From a checkpoint of a small mixture-of-experts model trained on Wikipedia.
Size: width 192, 28.5M parameters.
Training: a variant of Adam for the experts, 267M tokens, 4073 steps.
Below are experts of layer 2 (counted from 0) of a mixture-of-experts language model. Rows are named router (the router's row for the expert), down (a neuron's output weights, with its number) and show model dimensions 0-95. Each number is 200 + 40 x the weight over its row's rms, rounded and kept within 0 to 999.
After each expert's rows: "comes before" lists some tokens at least twice as common just after its tokens as in all text. This comes from a sample of Wikipedia text that the model never trained on. Tokens count by the router's weight.

# expert 26
router,207,156,226,218,168,217,169,182,244,266,176,180,208,267,136,259,166,187,247,206,200,270,247,177,134,237,249,166,146,263,202,153,201,195,149,263,211,224,157,240,188,242,211,229,125,194,260,168,200,159,195,197,165,205,161,221,232,232,221,228,271,266,202,211,149,200,178,176,250,181,215,245,163,213,111,158,175,278,128,226,225,202,190,181,182,177,192,199,236,216,205,177,156,219,214,245
down0,248,277,185,226,166,91,154,206,238,159,249,271,195,229,218,151,217,202,111,244,269,151,186,242,219,220,204,264,228,226,147,215,181,244,195,208,153,207,184,260,194,162,212,244,145,178,248,180,211,58,229,238,203,220,188,171,207,220,213,184,268,181,218,235,204,218,185,226,217,223,149,188,212,274,181,204,214,203,225,228,186,176,200,335,242,236,146,286,129,137,262,149,234,245,198,150
down1,256,120,215,139,231,182,253,162,206,229,127,274,244,213,231,191,269,171,170,243,251,219,220,152,169,207,186,146,218,188,200,196,204,247,122,220,244,242,174,221,217,172,174,180,264,176,178,114,159,129,177,254,247,136,175,234,232,187,208,234,217,257,201,213,199,245,151,243,168,196,167,230,151,283,280,248,201,215,213,202,241,149,117,278,217,187,172,207,187,212,213,158,199,201,142,174
comes before: " the", ",", ".", " in", " of", " to"

# expert 50
router,232,187,221,242,165,227,131,176,210,213,136,164,227,227,158,247,186,206,246,224,237,301,230,202,182,247,251,231,144,227,233,162,235,231,177,237,267,205,192,207,178,242,220,313,146,198,241,173,217,188,153,161,158,207,192,251,251,242,264,216,218,204,267,200,218,200,133,156,226,168,249,255,148,214,167,134,164,281,146,172,251,164,190,154,182,147,207,243,218,188,210,192,158,226,199,246
down0,209,156,228,194,241,179,167,267,255,165,193,269,113,217,156,218,179,217,244,215,200,199,248,234,180,218,126,198,229,282,213,219,176,194,241,162,179,168,245,184,144,211,204,187,222,240,227,191,184,200,235,181,246,141,211,214,173,181,290,285,148,209,211,199,215,287,246,212,177,169,264,230,161,194,203,151,168,252,210,207,129,226,208,176,161,202,234,179,206,176,253,245,218,177,186,179
down1,237,226,136,113,138,155,221,212,190,155,184,134,248,140,185,241,220,199,173,219,173,223,205,224,182,165,146,208,183,147,272,156,176,168,139,212,203,175,233,266,196,168,187,221,212,147,217,202,238,188,183,254,210,255,191,232,234,145,196,259,194,215,202,182,165,136,216,156,251,137,212,146,219,140,216,218,181,176,218,193,221,160,198,210,185,243,253,258,204,214,167,230,195,157,216,154
comes before: ",", ".", " and", " of", " in", " were"

# expert 147
router,252,157,246,231,159,254,173,164,216,258,179,168,231,238,184,250,196,154,240,198,224,286,207,200,178,263,258,199,161,201,192,185,276,211,164,213,233,266,135,234,141,223,242,227,181,225,240,178,240,166,153,146,153,242,175,240,204,265,228,221,229,205,227,224,156,156,144,176,235,190,210,246,162,188,125,155,153,256,150,169,275,167,207,172,141,171,193,225,203,190,203,188,206,174,261,234
down0,168,219,220,178,151,178,290,153,165,171,206,160,221,135,231,221,172,201,223,188,141,214,294,171,279,183,231,189,220,275,253,153,200,200,258,268,128,196,181,218,203,260,166,258,183,127,214,186,101,89,159,270,200,171,150,162,203,206,159,191,161,212,233,187,243,172,207,189,198,259,227,216,199,170,229,188,211,192,273,221,200,157,212,130,200,209,193,282,143,181,246,241,197,282,142,181
down1,165,248,220,139,215,228,179,280,197,152,145,219,152,176,268,162,214,181,196,203,235,213,246,159,202,210,200,163,248,188,303,157,235,251,156,211,150,210,211,217,176,177,177,255,167,217,171,144,122,216,257,249,274,150,235,164,188,244,167,224,196,145,199,158,192,197,231,143,182,282,172,215,127,250,226,171,189,115,250,244,177,205,221,128,207,134,222,236,222,204,247,212,261,235,175,194
comes before: " and", " 19", " the", " which", " but", " he"

# expert 126
router,238,134,209,257,190,223,154,168,235,254,119,207,250,239,171,268,214,160,273,223,196,277,193,194,186,247,243,232,197,243,195,190,280,203,182,250,217,243,157,217,129,206,229,285,195,201,201,166,215,164,179,177,110,217,143,253,220,255,207,207,202,284,233,242,185,175,124,125,201,154,236,247,178,186,166,142,155,246,132,237,225,180,202,151,168,152,197,211,260,191,139,175,173,196,230,228
down0,159,182,317,203,199,175,133,114,190,162,250,164,251,173,150,190,182,156,189,176,203,252,140,188,259,213,149,206,187,179,114,244,194,120,201,204,210,192,181,258,150,200,211,102,192,150,164,286,220,136,188,185,143,232,232,184,127,148,206,146,250,153,200,217,273,230,164,196,244,219,171,160,201,193,182,239,167,200,199,185,226,228,226,266,222,223,179,168,241,186,271,159,212,219,225,166
down1,212,210,157,211,228,195,165,163,239,208,150,228,185,239,174,184,153,202,238,223,198,245,179,277,217,168,187,183,186,214,239,186,201,142,201,177,273,186,269,229,196,142,160,219,150,145,207,172,197,257,178,226,234,212,174,166,167,155,190,194,133,185,225,204,184,217,207,181,271,248,191,161,238,214,251,179,214,249,200,142,236,199,204,180,244,163,183,106,270,120,146,171,202,223,185,207
comes before: " |", "%", "8", "1", "3", "2"

# expert 149
router,204,178,252,265,112,221,154,213,231,214,143,179,222,253,165,252,208,171,244,206,207,238,248,262,180,234,231,203,128,208,178,124,310,183,217,245,236,232,153,188,153,246,206,189,181,190,231,151,216,177,160,149,159,220,121,268,237,245,234,232,226,283,188,210,192,193,176,167,210,177,221,237,163,172,165,160,199,260,180,227,249,138,218,213,155,179,204,236,244,196,183,144,114,242,205,226
down0,255,167,251,164,211,189,232,177,149,226,194,157,129,147,214,178,224,238,148,223,215,178,232,202,253,187,223,222,180,269,113,209,228,212,196,201,171,206,162,191,197,279,211,188,135,142,165,223,174,231,245,176,179,229,184,158,169,237,191,189,196,148,217,270,193,183,125,219,173,196,133,205,244,148,114,258,180,146,126,226,169,206,190,187,180,232,140,213,212,210,174,214,181,170,223,177
down1,173,175,214,220,266,187,205,187,164,244,198,162,116,171,166,182,150,180,155,157,207,259,209,159,174,183,204,225,243,203,208,197,151,274,159,107,219,235,161,180,217,255,225,190,142,189,205,94,245,231,245,190,164,217,164,229,235,227,233,235,232,217,228,188,193,243,149,201,127,226,195,215,283,174,196,271,167,131,170,279,245,145,156,181,210,202,181,184,127,196,113,150,263,140,217,229
comes before: "\n", "==", "The", "In", "===", "After"

# expert 8
router,249,150,265,219,174,215,182,178,258,256,147,172,236,229,131,226,173,172,254,198,229,276,223,204,155,245,244,215,192,245,154,178,239,238,181,262,238,226,133,236,160,250,199,226,136,169,245,200,241,151,182,159,128,215,152,258,235,244,241,245,262,234,231,238,157,195,153,206,231,188,222,235,157,158,162,113,144,234,155,232,236,161,176,162,169,161,214,258,204,177,230,161,112,152,238,279
down0,187,193,150,190,99,147,132,216,224,230,175,193,204,238,223,172,154,102,181,225,199,102,170,295,229,222,142,270,206,189,145,241,166,174,208,205,162,223,201,182,212,246,224,223,214,161,195,128,232,177,186,155,223,226,189,213,200,166,232,213,235,256,274,332,167,216,184,214,185,107,252,205,228,221,262,206,144,165,214,209,225,191,184,260,202,228,234,223,234,183,178,241,225,228,240,250
down1,240,222,202,209,218,188,171,217,206,218,190,185,184,166,263,217,209,195,274,139,219,163,201,197,239,147,178,109,244,223,232,177,268,217,135,178,128,312,258,182,210,169,173,229,216,190,147,212,168,178,276,129,205,103,203,167,249,202,242,249,218,210,199,262,221,248,219,264,193,271,234,201,233,262,235,192,245,198,160,126,195,224,179,151,199,235,173,241,163,96,122,199,235,154,227,219
comes before: " the", " ", " a", " be", " re", " 1"

# expert 116
router,243,138,215,216,149,219,173,165,235,227,135,183,222,266,119,212,193,145,259,218,227,273,250,217,128,225,229,215,180,225,189,222,252,251,216,290,214,277,116,193,135,232,204,228,157,220,234,171,234,143,163,151,167,264,137,205,185,209,218,254,201,226,206,225,160,160,155,173,245,218,222,238,161,176,196,139,150,252,150,250,233,187,178,218,165,166,233,210,196,170,193,209,162,205,231,252
down0,216,176,191,189,191,225,193,177,232,252,214,164,154,273,175,233,208,216,230,247,234,228,199,238,129,213,177,185,228,193,193,223,206,246,196,221,214,269,182,167,248,295,176,140,236,308,176,248,276,165,228,119,146,228,191,186,180,148,241,205,190,278,194,201,226,170,179,187,305,239,237,257,170,164,202,235,184,226,181,222,189,177,171,196,180,280,211,215,240,227,183,183,193,167,240,187
down1,253,218,226,212,165,153,221,136,163,203,237,262,119,151,258,179,131,269,250,160,111,190,210,169,209,175,182,196,299,152,267,201,193,183,167,197,141,287,218,189,206,220,165,228,175,129,173,243,248,177,214,213,185,201,198,208,247,141,213,206,256,144,195,210,180,215,199,199,224,304,222,225,210,225,164,201,195,164,167,216,205,211,146,188,237,271,165,256,202,150,210,210,164,186,204,200
comes before: " |", " ", "\n", " 1", " 0", " —"

# expert 100
router,259,147,218,238,176,222,185,186,227,246,113,157,281,186,185,236,192,189,246,228,204,279,242,207,169,253,254,196,173,287,177,179,250,228,199,214,218,256,179,250,160,223,189,250,168,212,217,178,215,160,131,156,153,200,190,200,193,244,233,220,233,251,254,249,163,172,127,177,268,141,190,234,110,198,192,139,164,258,102,201,254,166,181,177,173,161,208,246,241,209,189,169,163,163,245,199
down0,158,177,187,225,238,175,237,178,138,194,238,210,184,185,198,211,212,265,220,256,199,259,182,147,214,205,174,197,177,233,250,252,220,305,144,157,163,217,213,255,227,172,161,270,124,239,195,223,158,168,181,209,257,223,277,270,168,282,131,219,285,162,241,171,246,213,264,219,302,235,190,277,182,177,193,280,257,208,186,123,92,179,166,189,215,258,271,182,201,245,218,272,186,124,230,194
down1,287,221,195,195,196,205,167,249,149,156,190,245,279,199,324,236,184,193,192,168,193,203,169,131,279,217,183,143,218,261,194,222,246,229,208,214,200,121,187,194,221,285,149,173,224,230,211,196,190,127,153,233,174,183,208,215,221,231,269,223,156,178,233,179,243,212,188,240,218,185,231,209,224,204,207,187,163,252,230,247,163,139,144,224,249,194,241,175,180,228,189,228,207,182,132,169
comes before: " |", "te", "e", "ne", "ro", "com"

# expert 14
router,242,146,224,253,197,258,163,159,245,256,156,162,198,265,139,282,175,172,220,205,224,247,241,251,149,243,227,190,168,249,171,145,253,194,137,212,247,192,184,221,167,219,210,247,138,205,251,192,173,178,144,165,166,215,182,223,262,270,257,227,219,254,233,244,130,199,176,165,232,132,181,263,165,146,134,118,175,235,131,199,259,164,211,126,184,135,167,206,224,218,145,179,166,212,287,226
down0,179,149,228,227,163,229,211,191,187,197,230,219,155,265,227,247,207,216,274,210,151,153,245,184,211,212,225,165,245,200,230,145,243,235,241,181,143,224,166,107,213,213,213,168,236,201,201,224,191,169,194,170,142,147,130,181,163,246,222,198,187,127,224,200,191,195,72,207,174,269,196,248,176,191,142,225,248,169,192,105,259,224,214,218,270,175,189,225,137,219,200,197,228,190,253,193
down1,200,215,166,227,253,215,200,232,200,206,235,219,233,233,150,197,184,241,232,177,178,186,141,258,271,196,218,214,178,191,156,250,141,213,169,151,170,183,176,188,204,186,197,197,216,152,259,201,198,165,191,163,203,152,238,194,201,297,131,202,215,163,166,205,250,173,179,208,164,203,247,182,213,144,113,186,218,227,224,250,224,187,117,190,229,293,154,271,180,175,265,267,236,185,232,126
comes before: "s", ",", "d", " of", " in", " and"

# expert 139
router,203,147,252,231,155,228,176,173,238,231,121,195,223,266,144,245,219,148,262,194,226,281,243,190,163,257,238,186,182,232,161,170,263,205,203,248,244,224,176,209,136,225,225,212,148,208,239,152,214,146,180,206,169,246,174,196,217,243,245,215,209,272,197,238,197,159,125,184,253,117,238,305,125,213,190,141,162,241,204,224,276,213,210,176,131,199,190,234,227,205,189,181,176,193,238,249
down0,151,252,253,219,202,174,233,196,236,155,169,167,171,193,161,208,213,259,193,203,242,209,188,229,157,235,275,253,185,246,211,220,205,245,160,144,127,198,174,312,198,185,163,216,140,141,156,194,119,209,195,129,199,210,105,183,194,185,162,146,217,193,132,153,146,164,298,285,245,197,280,251,212,123,218,177,203,223,186,220,85,181,231,237,123,214,175,185,238,211,211,185,212,218,207,218
down1,128,207,204,248,219,168,103,196,240,167,203,182,230,183,107,222,149,229,207,152,159,159,166,245,244,183,163,211,246,220,187,230,171,275,190,177,249,244,195,164,209,132,210,198,144,186,235,163,187,224,216,229,167,249,181,222,214,122,188,228,205,189,130,192,221,222,129,172,113,123,247,219,209,205,159,127,211,180,197,143,199,204,218,222,237,228,201,206,229,184,212,184,195,207,254,253
comes before: " |", "|", "k", "ki", "qua", "ide"

# expert 69
router,254,137,257,218,154,210,213,152,239,243,126,165,246,236,162,261,190,159,266,201,193,280,246,218,174,276,228,206,161,224,169,201,235,236,214,227,260,235,164,216,111,263,199,282,156,222,226,198,217,156,158,174,162,266,153,235,248,254,241,225,258,234,190,231,169,153,178,186,244,190,207,241,134,163,175,156,135,264,198,238,204,164,197,161,162,148,222,289,210,183,169,167,184,207,255,247
down0,169,251,146,135,215,189,158,249,205,226,173,180,172,253,207,213,216,212,225,209,216,194,192,249,197,144,193,223,219,183,179,165,177,186,141,204,230,158,197,253,141,174,189,165,216,221,224,143,185,253,195,243,241,122,207,223,176,172,247,243,212,167,270,243,209,145,207,154,214,161,172,163,212,147,190,303,227,207,214,173,213,209,240,238,154,186,249,193,279,165,227,193,141,208,229,200
down1,179,253,172,219,159,221,176,225,208,232,145,143,146,137,205,129,126,223,219,172,176,189,156,176,147,256,219,206,188,149,225,240,227,112,196,176,246,185,195,232,123,120,156,236,193,185,217,188,155,124,194,191,277,180,245,238,185,214,123,215,263,205,179,243,206,201,192,208,177,176,169,193,227,195,189,276,210,235,121,177,120,214,173,195,293,248,188,246,178,180,172,176,186,151,184,221
comes before: "\n", " ", " 0", " 1", " 2", " 3"

# expert 129
router,210,167,234,226,148,221,196,171,223,239,166,135,251,289,171,251,219,172,221,254,215,237,251,246,145,219,243,183,166,208,183,150,233,223,173,235,199,235,138,213,192,241,245,242,146,219,260,193,225,168,132,179,171,225,145,238,188,234,234,231,218,251,198,241,156,183,174,176,265,140,191,223,155,210,196,135,148,250,164,241,255,120,245,174,175,149,213,235,289,241,192,196,197,201,248,261
down0,205,146,194,187,163,156,257,204,197,191,175,180,211,215,285,210,234,223,232,257,162,170,263,187,207,274,219,170,206,187,135,225,263,99,162,285,263,286,228,226,141,229,180,268,312,178,228,171,251,308,181,203,171,204,154,157,220,205,169,178,235,256,164,176,157,180,242,123,212,149,157,173,172,160,256,197,198,250,158,227,192,205,257,181,215,208,181,249,232,212,248,151,209,224,170,176
down1,108,212,258,217,169,209,180,252,209,233,194,207,229,243,211,276,249,176,191,198,218,217,253,236,188,156,179,183,269,196,132,194,193,157,123,200,153,219,167,184,231,172,202,165,220,202,142,229,267,168,187,255,155,281,145,287,204,157,239,187,203,192,229,182,194,166,184,249,249,208,221,290,134,215,223,163,205,141,123,227,196,127,241,188,202,141,177,181,203,144,245,204,172,160,259,240
comes before: "s", " to", " of", " in", "ed", " by"

# expert 67
router,235,138,268,232,192,225,135,174,230,224,129,160,196,274,162,238,158,177,264,241,222,280,220,208,163,298,258,224,151,184,188,132,261,234,197,278,248,243,146,202,152,197,220,237,157,216,192,155,204,162,166,150,133,220,157,226,228,247,198,214,200,258,190,226,188,176,156,139,225,175,192,206,148,197,137,122,121,209,157,237,216,199,238,205,144,188,194,237,246,191,196,187,141,222,233,211
down0,230,230,191,204,240,201,197,245,139,174,192,218,187,233,196,295,111,230,193,219,250,214,186,177,243,176,173,189,216,233,163,132,133,215,208,215,260,187,181,237,186,266,221,201,173,202,131,205,211,235,148,204,202,144,152,122,170,159,148,137,150,172,190,269,153,191,190,229,149,217,203,124,180,217,201,208,173,253,272,239,202,191,240,169,188,197,165,233,220,159,223,149,207,291,161,250
down1,223,200,225,185,214,184,256,275,178,167,140,277,203,209,172,133,203,305,252,200,208,185,195,239,233,221,235,172,115,254,183,226,233,230,177,227,194,141,199,164,252,208,177,158,242,174,200,191,204,134,208,117,223,162,263,109,248,236,157,157,147,178,190,166,238,173,222,214,122,232,228,127,110,184,205,212,193,143,219,208,200,179,179,216,233,162,191,176,198,196,174,216,173,138,152,190
comes before: "|", "\n", "-", "==", "The", "==="

# expert 45
router,251,142,211,248,161,197,189,202,233,264,129,181,209,227,160,252,169,111,286,229,222,270,235,238,190,295,236,236,187,237,162,158,246,213,211,247,238,274,180,211,156,224,227,244,156,185,246,144,197,149,191,123,149,227,168,278,211,250,210,232,201,237,239,227,183,200,152,168,209,170,207,230,129,204,216,154,130,258,182,243,237,178,186,170,157,170,192,272,264,233,180,209,168,162,215,215
down0,220,158,195,252,315,125,218,123,157,138,187,258,162,152,177,175,235,198,189,175,173,248,212,139,247,192,181,140,171,178,170,167,206,221,196,177,108,141,234,239,153,251,207,197,208,248,182,239,141,205,246,193,135,178,176,171,231,192,243,205,213,214,209,230,214,232,213,226,213,86,228,248,194,265,198,147,109,142,196,215,205,153,192,160,253,189,215,231,182,203,190,222,222,167,157,169
down1,155,211,161,314,215,159,194,201,155,220,145,175,229,195,191,206,229,250,208,206,165,229,176,172,187,203,218,265,300,103,161,220,259,245,215,223,205,279,141,150,190,131,270,253,205,172,224,267,229,220,176,92,212,162,202,245,232,168,190,170,138,203,226,197,135,243,207,208,179,150,192,196,240,161,178,237,219,210,223,181,160,198,217,155,179,170,192,184,207,179,203,193,170,224,160,247
comes before: " |", " 0", "|", " 1", " 2", " 4"

# expert 98
router,259,120,223,234,165,219,161,155,207,247,171,185,201,297,140,246,168,146,285,213,211,262,239,232,174,308,247,223,118,227,184,183,255,204,192,235,236,244,142,171,156,211,218,253,214,173,235,240,195,153,151,154,151,239,136,218,216,254,215,240,199,276,215,216,162,206,141,155,235,181,218,218,138,182,179,133,123,219,193,227,210,190,154,185,151,141,188,248,236,195,207,153,170,193,233,241
down0,163,214,262,239,212,197,191,182,189,228,253,180,170,207,136,251,199,140,86,216,237,174,178,275,219,186,240,186,261,213,220,193,195,159,208,262,164,198,212,216,171,221,191,153,235,245,210,211,204,195,212,186,202,122,191,176,193,151,224,335,181,197,225,136,201,165,151,199,225,234,319,248,178,191,179,230,234,215,220,241,161,199,181,199,213,264,181,151,196,153,256,207,214,204,226,208
down1,179,220,216,73,293,196,242,216,177,200,212,235,172,233,231,130,150,176,222,176,254,274,177,206,175,200,216,110,173,210,202,176,159,164,184,167,275,182,185,200,186,233,168,199,175,232,240,213,198,182,104,245,271,235,223,214,210,123,219,205,205,259,204,172,117,224,172,175,159,201,177,126,221,175,228,236,282,255,174,196,201,219,160,172,259,173,236,125,185,177,174,159,163,177,184,270
comes before: " 0", "\n", " ", " 1", " 2", " 3"

# expert 94
router,236,140,220,252,152,227,181,153,219,260,133,200,246,221,167,211,253,212,254,214,203,270,222,207,155,253,221,208,171,266,176,151,241,227,177,245,207,256,157,218,175,195,267,230,162,239,229,178,195,163,140,172,145,225,159,240,242,213,209,189,249,260,255,211,145,196,121,150,226,171,221,234,171,200,171,160,179,206,153,262,233,186,219,182,133,138,202,198,245,204,208,175,153,191,257,226
down0,178,112,130,182,402,174,142,196,164,153,138,253,180,179,180,193,195,185,226,243,270,254,206,243,187,197,226,202,153,202,265,180,145,211,133,228,210,248,170,233,184,234,190,175,152,145,183,217,177,287,177,255,258,175,227,230,243,208,169,155,202,186,160,239,197,224,183,238,206,188,186,231,165,264,200,184,185,158,198,205,230,190,204,241,237,173,150,191,185,157,163,213,170,196,160,245
down1,245,194,254,179,170,249,241,176,171,226,145,218,204,186,142,217,211,178,170,181,118,238,166,179,210,244,136,146,258,200,210,183,204,203,250,175,229,194,203,171,198,221,165,117,254,178,140,196,160,235,181,208,262,183,209,177,214,184,232,132,208,145,215,171,195,212,236,192,177,295,271,177,264,179,140,73,154,178,168,213,255,156,243,262,195,189,113,192,186,189,174,243,209,171,216,204
comes before: "|", "-", ";", "um", "ft", "ative"

# expert 93
router,240,185,220,217,170,193,192,160,227,253,168,179,228,244,137,254,161,187,245,224,237,263,270,220,154,237,243,183,130,193,189,151,273,188,173,228,233,215,189,199,152,249,206,272,178,236,240,190,202,151,159,110,145,230,142,226,221,251,258,243,211,234,273,254,159,200,144,156,258,111,199,201,177,159,127,153,158,243,167,227,226,193,183,144,171,130,200,264,200,174,140,161,172,213,238,238
down0,150,207,226,188,178,216,200,184,183,262,179,201,206,180,176,200,259,178,182,220,118,200,117,200,212,199,191,219,258,100,209,160,267,214,174,122,214,182,244,232,262,156,200,236,201,240,232,208,218,222,230,191,214,195,251,232,205,110,117,224,152,180,130,211,235,175,244,259,170,221,214,252,176,250,166,252,205,241,186,261,195,174,203,244,205,223,175,118,230,215,243,121,171,134,187,172
down1,224,235,153,161,252,161,157,224,149,199,233,279,126,145,207,192,200,181,228,196,151,208,158,178,208,246,205,225,199,198,270,215,246,183,258,176,162,240,244,193,263,217,279,200,188,163,231,225,249,287,163,220,281,102,244,128,181,157,105,103,172,188,134,214,261,221,207,238,239,213,270,234,240,280,185,201,183,163,239,187,211,232,228,252,206,175,188,170,188,200,211,193,227,190,138,151
comes before: "′", ")", " |", ",", ".", "″"

# expert 146
router,240,150,260,253,178,247,193,152,170,213,179,165,222,272,132,223,178,166,260,254,231,266,241,186,206,220,279,218,166,209,189,156,241,220,158,237,224,217,151,229,140,211,250,265,167,189,250,165,218,188,194,152,150,239,158,226,221,293,234,201,249,241,269,221,186,180,166,162,250,122,232,268,67,186,152,203,171,219,171,194,261,188,179,198,183,168,189,230,245,194,211,150,147,216,226,306
down0,251,190,205,216,152,217,161,214,265,268,206,187,194,256,202,181,115,191,185,183,149,224,229,151,209,121,215,177,187,199,157,306,176,223,226,228,197,229,223,267,182,172,241,222,183,183,147,177,203,156,163,151,231,233,224,197,250,182,171,196,163,237,178,180,149,206,153,203,195,217,144,197,141,264,225,143,202,143,144,194,190,222,215,199,258,254,166,153,169,210,210,211,203,271,214,256
down1,193,160,169,245,233,171,190,173,208,205,132,100,170,191,177,94,174,267,211,201,214,213,202,177,195,175,213,214,223,178,147,192,129,223,271,211,182,160,174,230,135,222,245,257,158,201,160,155,89,232,151,204,202,103,194,156,175,205,185,207,198,166,217,197,223,169,187,196,221,172,281,159,214,256,205,187,223,310,207,188,239,248,208,94,208,259,268,216,201,141,150,232,176,235,234,181
comes before: ",", ".", " of", " and", " in", " to"

# expert 134
router,211,127,234,227,158,182,182,119,231,205,158,195,261,269,174,244,203,146,229,245,213,220,188,251,178,253,227,160,166,232,204,170,240,227,168,262,261,220,163,209,165,202,153,252,148,197,267,155,203,150,170,136,172,221,129,193,237,247,261,241,220,293,256,207,156,194,158,147,228,160,229,234,166,155,172,124,167,195,136,218,218,174,185,191,135,161,186,235,250,162,223,146,141,255,233,257
down0,154,218,241,185,228,195,186,225,144,194,215,200,189,139,161,167,274,145,187,170,231,237,253,147,218,183,162,215,184,108,237,211,255,173,160,302,141,254,223,260,236,222,205,188,271,207,168,230,185,198,177,263,194,182,169,157,203,237,178,168,165,177,178,126,221,227,200,193,292,257,281,155,223,214,184,178,171,220,189,197,209,255,189,170,162,221,226,264,210,177,291,208,206,286,202,166
down1,179,227,172,200,214,194,235,219,141,146,174,201,263,214,186,227,200,192,142,217,190,229,237,255,181,205,280,269,179,183,225,145,234,128,158,232,190,147,197,224,195,220,188,117,219,148,122,191,189,250,228,203,209,194,224,191,234,168,216,97,174,194,180,219,161,192,172,197,237,181,225,143,208,266,193,154,133,222,158,199,108,220,205,190,213,167,222,271,191,143,190,205,165,174,197,238
comes before: "s", " of", ".", " was", "ed", " in"

# expert 29
router,228,142,219,263,184,176,190,150,273,248,171,206,267,217,165,205,192,178,196,216,210,279,241,208,166,268,218,212,161,235,215,140,223,211,181,241,218,263,188,243,109,254,231,241,100,203,234,149,190,192,166,96,155,194,163,208,245,236,257,231,262,259,237,290,167,228,157,164,222,186,200,219,133,158,210,136,149,217,149,307,228,163,229,151,149,166,171,237,229,217,195,188,161,231,225,240
down0,185,185,162,235,196,156,194,175,192,147,220,221,189,181,238,184,303,205,238,206,181,167,199,264,196,176,243,220,187,196,233,285,159,211,190,143,230,173,170,163,128,206,143,220,199,197,250,207,225,125,162,223,144,200,178,223,268,229,145,198,182,190,171,154,219,195,281,218,256,184,141,229,220,162,233,224,209,217,205,230,233,176,211,158,228,182,244,143,135,220,216,161,170,193,202,203
down1,164,205,239,206,178,226,161,233,207,180,205,190,227,149,219,231,181,328,256,182,260,194,134,266,211,215,166,255,216,199,221,136,226,195,266,211,154,163,168,192,133,201,228,257,286,216,290,229,234,224,193,187,183,195,156,221,210,121,119,144,255,287,254,183,149,200,252,154,202,216,140,232,182,156,246,170,210,178,302,185,164,215,223,149,254,228,228,299,190,201,180,189,217,171,212,214
comes before: " the", " a", " he", "See", " an", " his"

# expert 57
router,254,168,239,243,166,177,218,151,232,225,165,184,277,240,180,215,176,142,253,230,248,265,267,217,139,242,268,165,146,222,180,171,244,214,179,272,239,207,133,231,182,219,236,221,171,214,219,184,232,133,116,153,169,261,160,232,226,256,234,246,238,236,223,221,134,163,138,166,263,174,218,225,162,164,167,153,160,241,94,252,248,159,176,151,124,181,181,208,253,188,143,148,173,183,234,230
down0,204,252,171,178,214,168,237,179,239,135,186,198,189,134,238,166,90,180,203,240,134,145,210,143,279,185,172,171,207,152,262,171,194,271,174,185,213,167,191,262,223,152,196,187,224,136,117,156,166,158,223,196,227,215,208,172,137,166,129,184,166,237,242,195,204,126,147,253,192,280,233,185,241,196,200,252,211,148,203,162,241,227,203,163,201,236,202,214,168,215,212,222,206,223,170,239
down1,183,212,216,150,182,293,204,192,196,186,252,247,165,213,191,212,128,214,186,209,110,193,204,127,274,178,178,153,229,205,209,241,198,229,183,246,149,144,252,216,188,119,266,246,222,156,185,231,218,225,178,144,207,107,126,176,137,226,213,241,203,169,232,191,197,154,184,118,240,179,265,161,192,187,207,226,133,140,174,166,279,148,234,227,155,228,228,232,188,155,201,231,141,155,243,262
comes before: "\n", " the", " a", " in", " /", " is"

# expert 42
router,240,162,261,240,176,195,198,175,241,207,105,142,269,236,181,266,201,150,249,245,220,279,226,202,172,279,202,184,155,216,192,130,242,249,193,196,226,206,144,232,144,223,219,228,195,239,212,132,180,139,159,175,139,254,157,227,218,261,209,198,209,281,234,244,181,157,108,168,209,126,210,227,146,184,173,143,150,185,182,226,239,202,194,182,138,195,181,249,230,196,166,181,114,212,216,229
down0,110,115,158,196,195,245,141,203,183,279,207,210,157,193,142,181,239,202,171,220,179,181,196,279,217,211,196,154,205,183,238,168,220,150,171,208,223,221,233,217,140,188,186,247,181,189,197,133,185,229,199,193,201,204,218,248,216,225,191,192,196,205,231,230,207,192,160,182,183,160,225,239,261,173,241,138,232,234,166,164,189,206,267,193,227,113,249,219,241,233,238,87,208,165,214,187
down1,97,192,235,160,234,221,233,196,205,201,206,206,241,231,262,278,143,193,173,198,143,164,217,201,232,195,207,215,244,181,136,203,168,223,203,234,225,244,270,145,198,145,212,242,229,141,166,204,192,129,222,192,207,179,267,213,181,163,211,191,163,241,149,231,211,278,164,171,229,171,232,202,114,235,196,191,240,210,183,194,202,135,254,233,213,190,234,221,208,293,247,200,182,201,118,195
comes before: "|", "\n", "-", "==", "The", "In"